From a checkpoint of a small mixture-of-experts model trained on Wikipedia.
Size: 13 layers, width 128, 30.6M parameters.
Experts: 128 experts in each of 13 layers, 4 picks a token, a softmax router.
Training: a variant of Adam for the experts, 7477 steps.
Below are experts of layer 5 (counted from 0) of a mixture-of-experts language model. Rows are named router (the router's row for the expert) and show model dimensions 0-127. Each number is 50 + 10 x the weight over its row's rms, rounded and kept within 0 to 99.
Before each expert's rows: "gets" lists some tokens that make up at least twice as much of what it gets as of all text. This comes from a sample of Wikipedia text that the model never trained on. Tokens count by the router's weight.

# expert 105
gets: " \"", " I", " United", "I", " U", " T"
router:53 33 57 55 41 59 53 72 41 52 58 50 53 49 48 64 59 51 54 27 42 48 41 70 47 66 62 32 55 36 43 56 37 60 50 39 61 58 58 47 58 58 60 34 32 43 48 66 46 71 47 45 55 37 47 61 66 70 46 62 62 49 70 37 58 42 52 50 57 51 53 58 61 54 53 61 54 68 57 61 50 35 45 45 59 58 47 62 38 36 47 41 58 31 43 41 47 64 39 48 64 58 51 72 60 47 43 45 48 54 54 56 59 55 43 58 39 56 48 47 59 53 68 55 63 48 48 59

# expert 94
gets: " |", "\n", ":", " (", " ·", "8"
router:36 71 60 61 40 45 52 35 48 62 66 52 59 46 45 42 55 49 65 51 26 66 43 54 45 54 52 48 50 41 56 32 38 65 44 61 39 64 61 52 49 53 50 44 48 45 38 41 44 59 37 61 32 66 57 55 49 30 68 36 52 49 54 46 47 57 34 44 63 61 54 42 46 47 46 53 36 53 55 39 41 57 52 56 65 62 45 48 50 32 63 66 46 43 45 45 54 64 36 41 41 63 44 53 54 44 32 53 53 33 31 49 58 61 64 37 60 49 58 65 53 42 40 51 33 41 51 37

# expert 41
gets: " a", "|", "The", " well", "A", "Personal"
router:38 50 76 48 38 64 51 54 65 65 23 53 35 49 49 54 47 48 54 53 50 65 37 32 55 40 54 62 56 63 35 57 54 67 55 62 36 62 58 33 57 42 55 49 62 45 42 47 46 56 54 55 36 72 51 44 46 59 47 43 65 61 52 31 50 56 44 60 49 60 37 66 37 53 45 49 33 59 52 48 49 63 49 59 34 67 56 50 40 46 37 59 58 50 51 57 50 43 52 47 48 40 52 43 63 43 62 33 42 61 52 40 64 58 62 51 44 42 58 49 43 69 73 51 45 41 64 55

# expert 101
gets: " and", " (", " &", " or", " but", "r"
router:44 37 50 67 52 32 39 47 52 58 41 43 51 55 65 49 58 56 42 64 66 48 56 41 58 31 37 55 62 51 55 49 41 46 57 37 39 52 42 59 70 44 45 66 57 69 59 47 45 66 47 52 28 44 39 50 59 61 39 57 58 60 51 53 59 52 45 52 63 50 37 62 74 50 49 59 49 38 43 67 58 47 70 62 53 49 66 49 41 35 56 47 37 50 53 42 59 73 59 63 67 57 45 58 69 56 45 55 46 33 51 60 49 36 51 65 55 54 51 49 42 54 38 45 69 61 51 50

# expert 34
gets: " the", " United", "8", " —", " New", " American"
router:42 57 40 49 51 56 57 50 63 66 59 43 42 48 53 58 36 70 38 38 58 44 39 43 46 42 36 36 36 45 45 49 53 58 39 61 46 51 27 55 46 67 55 40 35 48 54 60 58 55 45 68 48 48 45 48 69 41 40 62 63 42 60 37 46 61 35 63 53 57 55 54 44 52 56 47 72 50 49 61 49 37 60 47 41 33 47 39 47 33 34 46 64 54 56 59 52 59 33 48 46 48 48 70 60 61 64 50 70 58 58 41 65 39 56 38 60 49 67 34 53 47 44 44 49 60 70 55

# expert 43
gets: "b", " the", " of", "2", "3", "6"
router:41 37 65 31 49 51 42 48 45 61 28 56 68 48 45 45 56 43 51 56 34 56 53 33 46 46 55 59 57 65 53 41 51 54 58 44 39 54 48 51 36 37 61 47 35 43 63 40 52 42 51 55 43 26 50 58 50 38 61 65 53 45 41 54 54 57 56 59 47 60 54 45 60 59 71 51 49 42 36 44 53 57 57 50 60 53 63 36 49 64 27 51 51 44 58 66 54 43 49 49 62 54 51 30 43 63 45 43 57 39 35 61 54 56 44 58 68 68 68 54 48 51 33 32 30 71 49 58

# expert 96
gets: "i", "9", " It", "a", "an", "k"
router:41 49 39 40 56 57 51 63 30 39 44 50 51 63 62 37 51 45 59 40 40 41 61 29 37 50 36 42 40 49 60 38 57 45 36 60 44 49 43 48 41 26 52 59 45 60 41 48 44 45 64 53 45 56 54 40 50 37 52 40 39 62 39 41 44 55 34 65 46 41 44 48 38 55 49 60 57 61 55 55 68 52 62 57 43 37 49 65 61 60 61 59 57 64 29 47 58 33 61 59 47 40 59 60 59 50 55 74 63 56 59 63 30 47 58 54 62 58 56 40 59 41 36 58 51 35 51 58

# expert 89
gets: " the", " a", " his", "-", " two", " all"
router:43 58 55 54 45 57 60 48 50 57 43 60 50 44 56 42 40 57 34 54 63 51 49 52 61 51 54 53 57 39 37 39 41 36 51 38 50 63 41 52 51 37 69 56 37 54 49 30 65 59 51 64 32 60 48 77 62 60 37 39 55 52 54 64 44 50 43 50 43 59 66 55 49 48 46 59 42 40 66 60 49 48 62 54 39 50 40 50 27 61 28 46 52 55 73 72 32 47 43 34 64 38 40 62 35 35 62 41 44 54 44 68 61 47 47 49 56 45 58 46 58 65 55 45 48 42 49 55

# expert 20
gets: " and", " ", " S", " Sh", " he", " D"
router:52 46 46 43 49 55 47 68 49 39 49 41 62 50 64 33 47 50 53 39 32 48 49 70 67 43 42 55 48 39 43 29 63 38 54 64 41 56 59 50 53 46 54 54 49 54 67 47 56 49 54 69 57 29 58 60 51 54 59 66 56 52 64 62 62 65 55 45 56 44 42 39 51 54 49 51 84 68 59 53 47 44 42 61 50 49 54 59 60 39 50 36 50 25 67 66 62 51 62 51 56 68 57 61 34 52 56 46 70 46 46 43 50 40 36 47 51 60 44 61 47 53 53 60 51 41 48 39

# expert 77
gets: " was", " is", " |", " and", " were", " are"
router:45 53 50 61 47 44 27 33 57 42 54 48 47 50 47 53 58 52 54 62 25 55 43 50 63 28 48 50 63 60 62 27 63 45 45 43 37 40 54 47 63 40 46 53 58 42 56 34 51 59 61 59 50 59 59 40 45 57 41 35 30 53 47 56 56 49 58 56 60 61 40 40 46 37 61 46 60 30 43 60 67 36 54 61 44 43 65 58 78 41 57 55 39 62 49 61 55 46 51 43 51 37 38 47 48 51 57 59 56 47 39 70 38 43 59 44 49 60 57 62 30 52 55 41 60 37 49 54

# expert 27
gets: "ing", "ed", "2", " with", "s", "ic"
router:45 39 47 53 71 45 42 47 46 51 49 57 47 47 45 59 54 45 37 59 42 75 46 49 39 61 60 47 66 58 58 47 47 74 61 47 41 60 47 38 62 63 31 39 62 56 71 62 43 39 48 31 63 60 35 44 62 55 58 52 51 46 49 55 32 47 30 47 35 67 59 59 54 50 42 58 52 51 47 57 63 53 58 49 50 58 63 37 56 55 58 42 30 50 64 50 38 61 65 44 40 44 49 44 35 35 55 48 54 46 41 59 55 57 65 43 66 39 25 43 42 56 42 56 39 50 51 46

# expert 46
gets: " (", "/", "-", " or", " /", "_{"
router:61 42 47 45 68 42 47 34 41 46 34 54 50 50 48 62 57 52 52 54 54 71 41 51 32 65 40 48 55 40 37 55 33 70 37 42 41 56 39 50 56 38 57 47 57 51 50 60 44 37 38 61 51 49 68 61 37 69 43 58 59 40 52 47 52 53 37 56 37 55 51 35 59 65 37 58 26 61 39 63 38 59 51 40 59 50 51 56 44 48 67 44 65 50 45 58 55 65 45 48 61 38 60 49 47 41 35 38 58 59 42 56 47 51 61 59 46 64 57 51 36 37 41 71 62 34 56 40

# expert 57
gets: "2", "0", "1", "3", "ers", "ff"
router:57 47 60 31 59 64 41 42 38 64 60 59 64 67 48 66 55 55 57 59 40 57 58 56 48 48 66 43 63 62 53 67 56 49 44 37 38 49 48 65 61 61 41 50 46 55 58 39 58 31 48 60 60 60 39 43 47 46 30 48 50 68 48 56 53 42 55 50 39 40 58 54 67 37 46 65 63 49 41 51 40 51 65 51 46 42 58 42 30 40 46 58 64 37 57 43 47 34 49 54 58 76 66 51 37 54 41 41 63 56 41 49 42 50 59 52 62 51 34 42 40 52 39 37 71 54 38 56

# expert 33
gets: " |", "==", " |\n", "===", "|", "–"
router:51 46 53 66 36 55 54 49 68 40 41 55 38 44 40 50 51 31 53 61 42 64 65 38 40 51 38 47 56 57 54 47 45 54 33 60 52 61 44 41 54 57 67 55 69 60 59 54 54 51 64 51 50 70 61 48 51 51 57 34 61 48 34 50 56 44 60 43 39 48 64 44 42 49 54 35 22 55 42 57 33 60 38 39 48 61 53 47 44 41 51 50 33 49 42 38 49 62 39 52 67 43 55 54 52 31 43 55 59 57 54 67 77 46 53 40 55 37 34 47 47 52 73 52 64 50 42 57

# expert 92
gets: " and", ";", ")", "th", " are", " were"
router:44 61 35 55 51 64 37 67 63 51 64 50 55 64 62 38 51 37 48 50 68 46 37 40 46 41 47 67 43 59 58 33 43 55 43 56 44 53 66 51 43 54 63 55 48 45 54 50 62 57 42 44 51 74 55 54 56 48 32 38 52 42 49 66 51 62 34 46 56 44 61 62 54 62 52 43 72 27 45 47 52 62 64 43 50 41 65 45 68 58 35 43 47 68 54 47 52 45 44 40 54 33 27 41 50 63 55 55 40 49 62 51 48 41 49 53 41 54 69 61 57 47 68 61 58 40 58 45

# expert 116
gets: ";", " |", " M", " S", " B", " K"
router:58 38 40 60 41 60 36 42 36 55 58 51 64 45 51 56 57 59 58 57 41 46 47 55 49 36 51 41 65 47 39 49 58 48 49 38 55 42 56 56 42 60 38 55 52 36 44 46 50 67 48 74 37 57 37 54 54 32 32 42 65 56 39 44 41 61 54 63 69 52 52 51 59 44 52 37 66 53 44 53 42 46 35 63 48 55 40 53 56 34 29 35 64 49 54 58 68 54 46 48 39 50 51 35 37 51 50 69 52 74 53 35 34 39 33 37 57 46 48 58 30 53 46 53 55 57 63 42

# expert 68
gets: " and", " to", "'s", " or", "h", " =\n\n"
router:51 51 58 51 45 41 34 63 48 52 40 66 54 49 47 67 61 44 62 58 40 30 48 54 65 45 39 35 46 45 36 37 57 36 59 36 68 50 71 37 41 52 49 41 51 43 42 51 68 43 46 36 47 51 39 65 47 57 60 45 37 52 45 56 61 62 60 52 50 58 36 55 52 48 58 59 45 35 51 54 56 44 65 35 62 58 56 64 52 48 51 28 48 49 54 60 46 67 62 43 48 47 21 59 60 69 56 57 56 38 49 56 29 64 42 58 57 41 32 47 47 51 50 63 56 37 51 37

# expert 73
gets: " the", " a", " an", " its", "'s", "ical"
router:51 69 39 49 52 42 44 41 43 49 40 66 61 47 61 46 51 52 44 68 69 52 41 51 56 37 75 36 67 57 46 45 50 72 54 59 53 34 55 42 66 41 54 46 25 41 48 47 63 45 34 39 63 57 64 58 60 43 65 46 43 48 44 49 55 49 58 65 44 50 63 53 38 49 55 46 71 37 55 49 59 39 43 49 43 46 53 67 40 53 32 49 38 66 41 61 42 53 39 55 50 39 47 52 42 52 70 50 39 45 48 42 61 55 47 48 48 64 56 45 67 44 70 31 49 57 40 48

# expert 117
gets: " c", " t", " p", " m", " d", " a"
router:42 40 55 56 48 47 38 56 48 31 52 53 44 54 46 51 47 46 64 61 43 35 62 71 71 55 69 55 60 48 36 34 40 54 53 62 62 49 53 34 45 43 56 57 62 62 56 64 56 48 33 49 54 44 49 41 55 41 51 67 41 55 59 58 75 62 44 36 36 53 64 45 45 60 52 56 48 70 48 44 33 43 42 45 48 34 52 58 51 47 52 49 54 38 64 55 42 52 57 54 56 59 60 58 38 44 65 59 35 33 50 50 55 64 40 59 45 53 44 57 55 70 72 43 71 52 59 66

# expert 36
gets: "n", "en", " N", "in", "v", "an"
router:52 49 48 41 60 46 58 60 48 51 38 55 54 48 44 58 37 49 44 45 49 48 44 55 47 68 56 39 36 52 48 64 59 62 52 41 44 48 35 43 53 37 53 57 28 64 29 40 47 54 42 65 38 34 38 52 49 43 51 57 69 34 43 32 51 44 62 46 56 63 39 48 60 41 51 56 60 57 51 57 44 65 42 42 37 58 74 56 55 58 75 67 56 47 58 49 72 39 35 47 38 62 45 56 39 58 49 61 57 49 56 50 45 53 43 53 42 58 29 51 74 42 33 35 63 45 52 51

# expert 109
gets: " the", " The", "The", "the", " their", " this"
router:55 49 42 44 56 53 35 62 42 58 36 61 55 35 49 40 54 64 50 55 61 52 46 29 32 49 70 61 50 56 43 36 55 59 46 43 50 49 32 40 71 40 50 41 49 55 55 49 51 54 52 49 42 64 29 46 65 26 49 58 49 41 54 55 54 36 46 39 45 42 60 51 57 38 58 31 42 59 59 47 58 31 74 37 38 44 55 43 26 47 44 61 44 50 61 42 45 44 56 59 62 46 41 66 63 51 77 43 57 53 54 44 56 54 54 38 49 56 39 47 47 64 42 60 48 55 42 39

# expert 37
gets: " the", "'s", "0", "ian", " United", " National"
router:41 69 54 52 65 60 55 57 54 57 61 57 41 53 52 62 49 49 65 83 43 59 54 44 37 49 51 58 51 46 47 42 55 23 28 36 63 48 42 34 58 46 42 50 39 54 41 57 53 55 46 69 75 54 46 49 58 63 56 42 52 44 51 58 52 51 64 54 50 45 56 46 51 38 41 53 47 43 53 51 33 44 54 59 34 48 63 45 50 47 33 39 59 50 67 62 39 51 60 65 50 45 59 52 46 49 77 59 57 58 46 36 37 67 40 33 52 36 44 44 49 57 45 47 55 53 48 30

# expert 102
gets: "on", "en", "un", "om", "in", "an"
router:57 58 54 49 58 44 56 37 57 51 49 47 50 58 46 57 62 37 50 42 43 37 48 44 41 55 41 54 45 50 50 75 46 36 33 48 59 50 36 64 70 36 43 50 34 42 40 49 61 47 41 41 42 50 59 60 47 28 56 61 53 50 49 41 48 48 70 24 58 47 38 42 56 54 66 50 47 50 52 61 37 50 45 68 24 35 38 67 41 58 51 70 68 56 41 65 52 52 40 65 41 55 53 38 57 56 56 45 49 35 42 65 44 41 39 41 50 58 61 40 60 48 40 40 43 35 49 56

# expert 8
gets: "3", "ag", "op", " which", "ap", "ub"
router:57 56 48 51 74 41 47 62 49 63 34 55 61 56 51 58 65 70 53 46 49 47 64 48 36 59 62 56 49 57 49 50 51 62 41 45 62 65 53 77 61 46 34 50 47 45 59 57 44 51 66 52 43 49 49 42 50 50 61 62 40 51 42 58 35 58 58 50 38 55 56 45 33 53 63 62 49 41 40 44 56 57 57 47 54 64 63 61 52 41 62 69 58 34 53 53 44 52 28 35 48 65 61 59 62 57 68 59 54 63 45 49 45 42 53 43 67 69 68 73 40 57 41 52 55 48 58 49

# expert 4
gets: "ing", "er", "i", "ist", "t", "ation"
router:57 29 41 37 37 60 33 55 38 57 48 51 50 45 43 61 68 28 58 50 46 58 50 55 43 55 44 54 57 44 59 52 46 62 57 37 45 48 54 58 53 44 43 47 40 43 40 66 53 36 47 49 45 55 39 54 55 64 61 32 44 46 59 50 36 53 48 71 55 61 35 43 43 51 44 30 40 70 63 37 66 53 57 38 47 58 62 45 43 35 37 56 54 64 54 46 33 29 43 50 36 54 58 65 45 34 38 29 50 55 35 55 48 60 55 32 68 40 49 58 45 43 48 41 46 50 38 53

# expert 25
gets: "a", "ia", "o", "ie", "ina", "i"
router:60 40 43 58 64 43 33 55 49 50 39 30 42 46 49 59 61 51 61 40 39 47 54 54 69 52 53 55 53 47 47 50 35 49 46 31 56 33 48 53 59 53 47 70 51 48 51 49 57 45 49 58 43 37 63 59 57 71 30 56 46 68 57 31 46 51 59 61 64 46 53 39 41 43 49 47 63 26 61 35 54 34 41 51 40 37 59 71 51 60 54 47 48 69 49 42 37 43 60 50 42 31 51 59 63 57 62 47 50 43 33 53 43 67 37 52 55 51 58 46 60 44 37 30 58 54 52 46

# expert 32
gets: ".", "S", "B", "F", "M", "D"
router:54 49 58 49 49 40 51 52 51 55 40 58 42 63 68 58 37 54 58 33 56 56 49 45 25 56 49 45 43 50 43 54 41 45 44 53 50 67 52 44 42 57 48 36 53 40 51 44 31 51 55 44 55 32 58 69 35 56 60 73 65 63 39 44 43 53 49 39 43 59 59 41 37 45 64 56 52 37 45 52 36 59 34 51 50 65 43 60 44 52 50 62 51 70 47 31 59 51 60 60 48 69 54 42 42 58 26 43 58 46 41 52 43 68 53 60 40 44 53 57 62 38 28 46 64 72 56 51

# expert 70
gets: "3", "2", "\n", " re", " H", "4"
router:58 70 63 43 53 41 49 42 47 67 40 49 37 47 60 47 43 51 41 57 28 56 62 54 50 40 45 62 39 25 56 67 38 55 51 64 51 62 43 69 25 47 37 47 49 47 55 65 50 42 57 52 44 65 61 59 39 43 69 39 67 45 57 38 44 60 29 45 37 42 49 62 44 52 77 62 48 64 50 42 54 48 43 63 60 51 41 38 55 56 55 51 45 41 48 56 44 66 53 53 47 40 55 31 57 42 36 58 54 54 59 48 53 35 60 43 58 58 67 57 58 50 51 45 50 51 62 45

# expert 72
gets: "4", "3", "5", "2", "us", "7"
router:37 53 52 53 55 39 42 44 48 50 46 42 50 67 42 33 63 51 68 52 76 40 44 43 51 55 44 34 46 44 50 40 44 55 57 58 30 47 50 59 50 46 55 60 64 39 53 40 64 61 60 49 39 52 48 36 56 55 51 56 55 60 42 38 66 51 39 53 32 59 41 55 76 64 55 66 65 55 53 63 30 45 57 54 62 67 42 46 45 59 68 67 38 64 54 45 39 64 38 53 54 39 36 61 63 68 46 46 52 37 53 54 56 56 46 52 49 51 56 40 48 48 37 63 31 52 57 64

# expert 28
gets: " in", " at", " of", " on", ":", " from"
router:31 47 62 48 54 46 46 45 63 68 34 44 62 45 38 59 42 37 52 62 47 48 44 51 44 56 65 57 65 42 62 50 53 48 57 55 51 56 52 61 39 45 53 62 65 45 66 33 73 48 64 43 62 37 35 65 50 61 50 50 41 48 60 66 47 32 36 38 64 50 40 65 49 48 28 56 63 52 41 69 51 43 57 51 57 40 32 39 51 52 62 46 31 55 48 40 40 50 37 42 47 49 41 46 47 39 44 53 65 33 41 55 51 54 36 42 51 44 50 41 62 27 43 40 38 62 41 51

# expert 54
gets: " K", " F", " L", " M", " H", " W"
router:58 43 46 56 48 56 58 51 41 44 60 59 35 59 55 75 55 63 46 73 47 36 53 59 70 32 44 48 44 44 50 45 42 45 44 31 55 55 38 43 47 43 47 62 69 56 49 57 51 44 51 54 53 52 55 62 51 60 35 51 47 65 51 45 59 47 66 46 42 41 45 59 28 44 34 45 28 65 58 52 48 29 38 49 50 54 42 63 73 37 36 34 53 28 54 58 50 59 57 61 35 51 52 45 37 40 48 63 51 51 51 46 42 55 44 57 57 53 35 45 37 65 43 33 58 61 49 60

# expert 17
gets: "al", "or", "el", "a", "m", "ian"
router:60 60 46 55 41 39 39 52 46 45 52 57 53 54 46 55 55 44 50 51 50 53 29 46 36 74 58 45 60 56 59 40 42 37 45 48 43 53 47 44 41 42 27 44 27 42 38 70 58 39 52 42 62 48 67 56 62 55 44 35 36 38 35 58 53 42 45 54 73 40 51 36 42 42 52 37 59 45 63 63 63 33 51 43 40 42 37 60 64 68 49 47 50 53 48 57 45 62 34 25 46 38 55 50 46 32 50 40 37 52 53 41 37 37 36 57 49 58 48 43 39 46 50 42 43 60 57 54

# expert 98
gets: " the", " S", " L", " M", "S", " W"
router:44 45 43 48 44 55 27 64 31 39 55 40 47 42 53 67 38 61 53 32 65 45 33 47 68 45 55 38 48 30 32 38 61 54 43 52 53 49 51 41 46 31 48 42 52 51 62 44 54 60 38 53 38 40 49 53 38 38 42 66 47 44 50 47 74 50 43 53 58 44 53 43 39 31 40 55 55 62 57 54 40 32 31 41 29 67 50 46 41 48 60 59 58 40 48 50 61 57 52 45 61 43 46 39 55 57 53 63 50 41 52 60 57 63 48 41 42 58 54 54 56 76 45 59 45 44 34 54

# expert 118
gets: ".", " |", ";", ":", "ed", "ra"
router:36 62 69 50 53 57 34 39 48 36 52 27 59 57 52 36 50 29 47 66 33 60 54 47 32 43 41 41 44 61 58 69 52 22 45 38 54 56 46 44 50 47 49 48 40 52 40 51 38 37 40 36 57 48 62 58 58 43 38 43 46 49 56 47 37 53 50 51 50 62 48 54 47 52 33 57 54 51 54 35 49 65 49 60 49 38 59 58 46 47 44 65 52 56 54 57 52 42 50 51 51 37 50 35 43 41 54 42 49 56 37 40 53 47 63 78 62 52 69 53 51 29 32 28 50 55 51 36

# expert 9
gets: "h", "5", " G", "4", "-", " T"
router:46 45 44 40 49 52 51 40 58 59 39 47 57 60 39 45 37 54 41 41 38 36 47 35 40 55 41 49 49 45 38 53 53 28 60 61 45 70 32 56 31 53 39 49 48 50 39 51 41 38 43 60 66 52 34 61 27 40 43 59 65 62 38 65 59 59 49 27 32 55 56 52 50 59 60 66 47 53 47 52 60 43 48 35 61 50 33 68 29 40 52 65 51 45 42 50 46 57 64 37 42 60 59 45 48 51 56 51 50 58 49 42 56 38 59 33 35 56 40 34 62 54 39 60 49 57 46 44

# expert 86
gets: " ", " first", "1", "-", " one", "th"
router:62 46 43 57 54 40 66 40 64 54 47 40 37 31 53 47 39 36 45 46 37 42 56 69 43 56 53 49 66 44 53 71 53 50 43 60 56 63 58 55 29 66 35 45 41 42 48 58 63 68 56 53 38 60 40 63 46 41 55 59 60 67 50 42 40 62 48 62 26 42 51 40 48 53 52 52 57 40 54 49 27 66 75 36 52 53 47 46 42 58 38 38 51 59 38 45 47 38 46 54 43 49 41 29 36 52 47 36 53 54 44 61 55 63 50 63 48 54 55 44 48 47 65 58 49 46 64 44

# expert 93
gets: "M", "S", " S", " M", "P", "C"
router:53 52 51 45 58 59 59 65 57 47 42 34 48 42 58 41 59 58 55 69 40 54 58 43 53 58 69 54 36 38 43 70 61 36 67 62 53 55 40 40 37 60 69 45 53 63 46 37 44 51 47 62 59 39 34 43 34 45 55 73 45 63 44 34 55 48 57 47 35 53 45 47 44 51 52 58 53 57 44 57 42 53 35 47 37 53 41 41 48 48 58 53 55 28 27 50 59 71 42 56 60 52 60 55 36 45 43 49 43 42 46 54 73 52 43 58 52 56 29 48 60 72 55 59 43 62 47 39

# expert 40
gets: "7", "6", "d", "f", "z", "ad"
router:34 50 46 55 43 41 31 63 48 50 64 34 56 51 41 51 59 53 42 59 67 40 52 53 51 38 57 75 38 40 52 53 38 54 57 41 43 54 43 43 39 38 42 54 47 57 39 75 47 39 52 46 57 53 47 50 50 59 43 34 72 51 60 47 45 57 59 54 47 65 30 48 43 62 49 36 57 54 46 45 58 49 50 44 52 36 36 55 50 54 35 51 42 45 73 50 41 52 54 38 31 52 62 52 71 50 49 38 41 43 53 68 42 48 36 70 43 66 68 62 52 34 37 70 51 53 51 51

# expert 84
gets: "0", "2", "3", "c", " p", "C"
router:51 41 50 40 64 59 44 50 54 54 40 40 45 63 56 57 39 44 50 68 35 50 55 74 31 59 49 60 42 55 48 44 43 63 59 59 52 60 49 40 47 57 45 53 43 72 47 31 47 43 56 64 59 60 41 44 42 48 49 50 21 42 60 41 53 55 42 55 54 54 61 52 57 60 73 62 40 54 47 58 49 49 50 54 46 54 60 59 39 50 41 51 52 42 42 44 48 34 65 45 45 69 41 42 58 47 42 36 49 23 61 31 59 31 47 59 33 61 52 42 65 67 52 52 58 62 37 40

# expert 29
gets: " ", "E", "um", " E", "y", " $"
router:38 64 67 42 26 43 42 40 48 67 58 63 55 54 60 48 49 54 43 41 33 58 49 61 52 54 64 41 50 36 44 29 50 52 41 44 50 73 73 52 59 49 53 37 44 63 56 47 55 40 56 59 37 46 65 41 54 46 44 54 52 51 65 31 46 44 30 55 67 62 46 54 47 44 40 42 47 49 49 57 52 47 41 49 30 50 62 40 44 64 57 53 48 46 30 50 62 64 42 31 51 51 50 46 35 68 55 53 64 56 59 35 51 33 61 51 60 59 47 45 61 59 33 40 59 51 53 63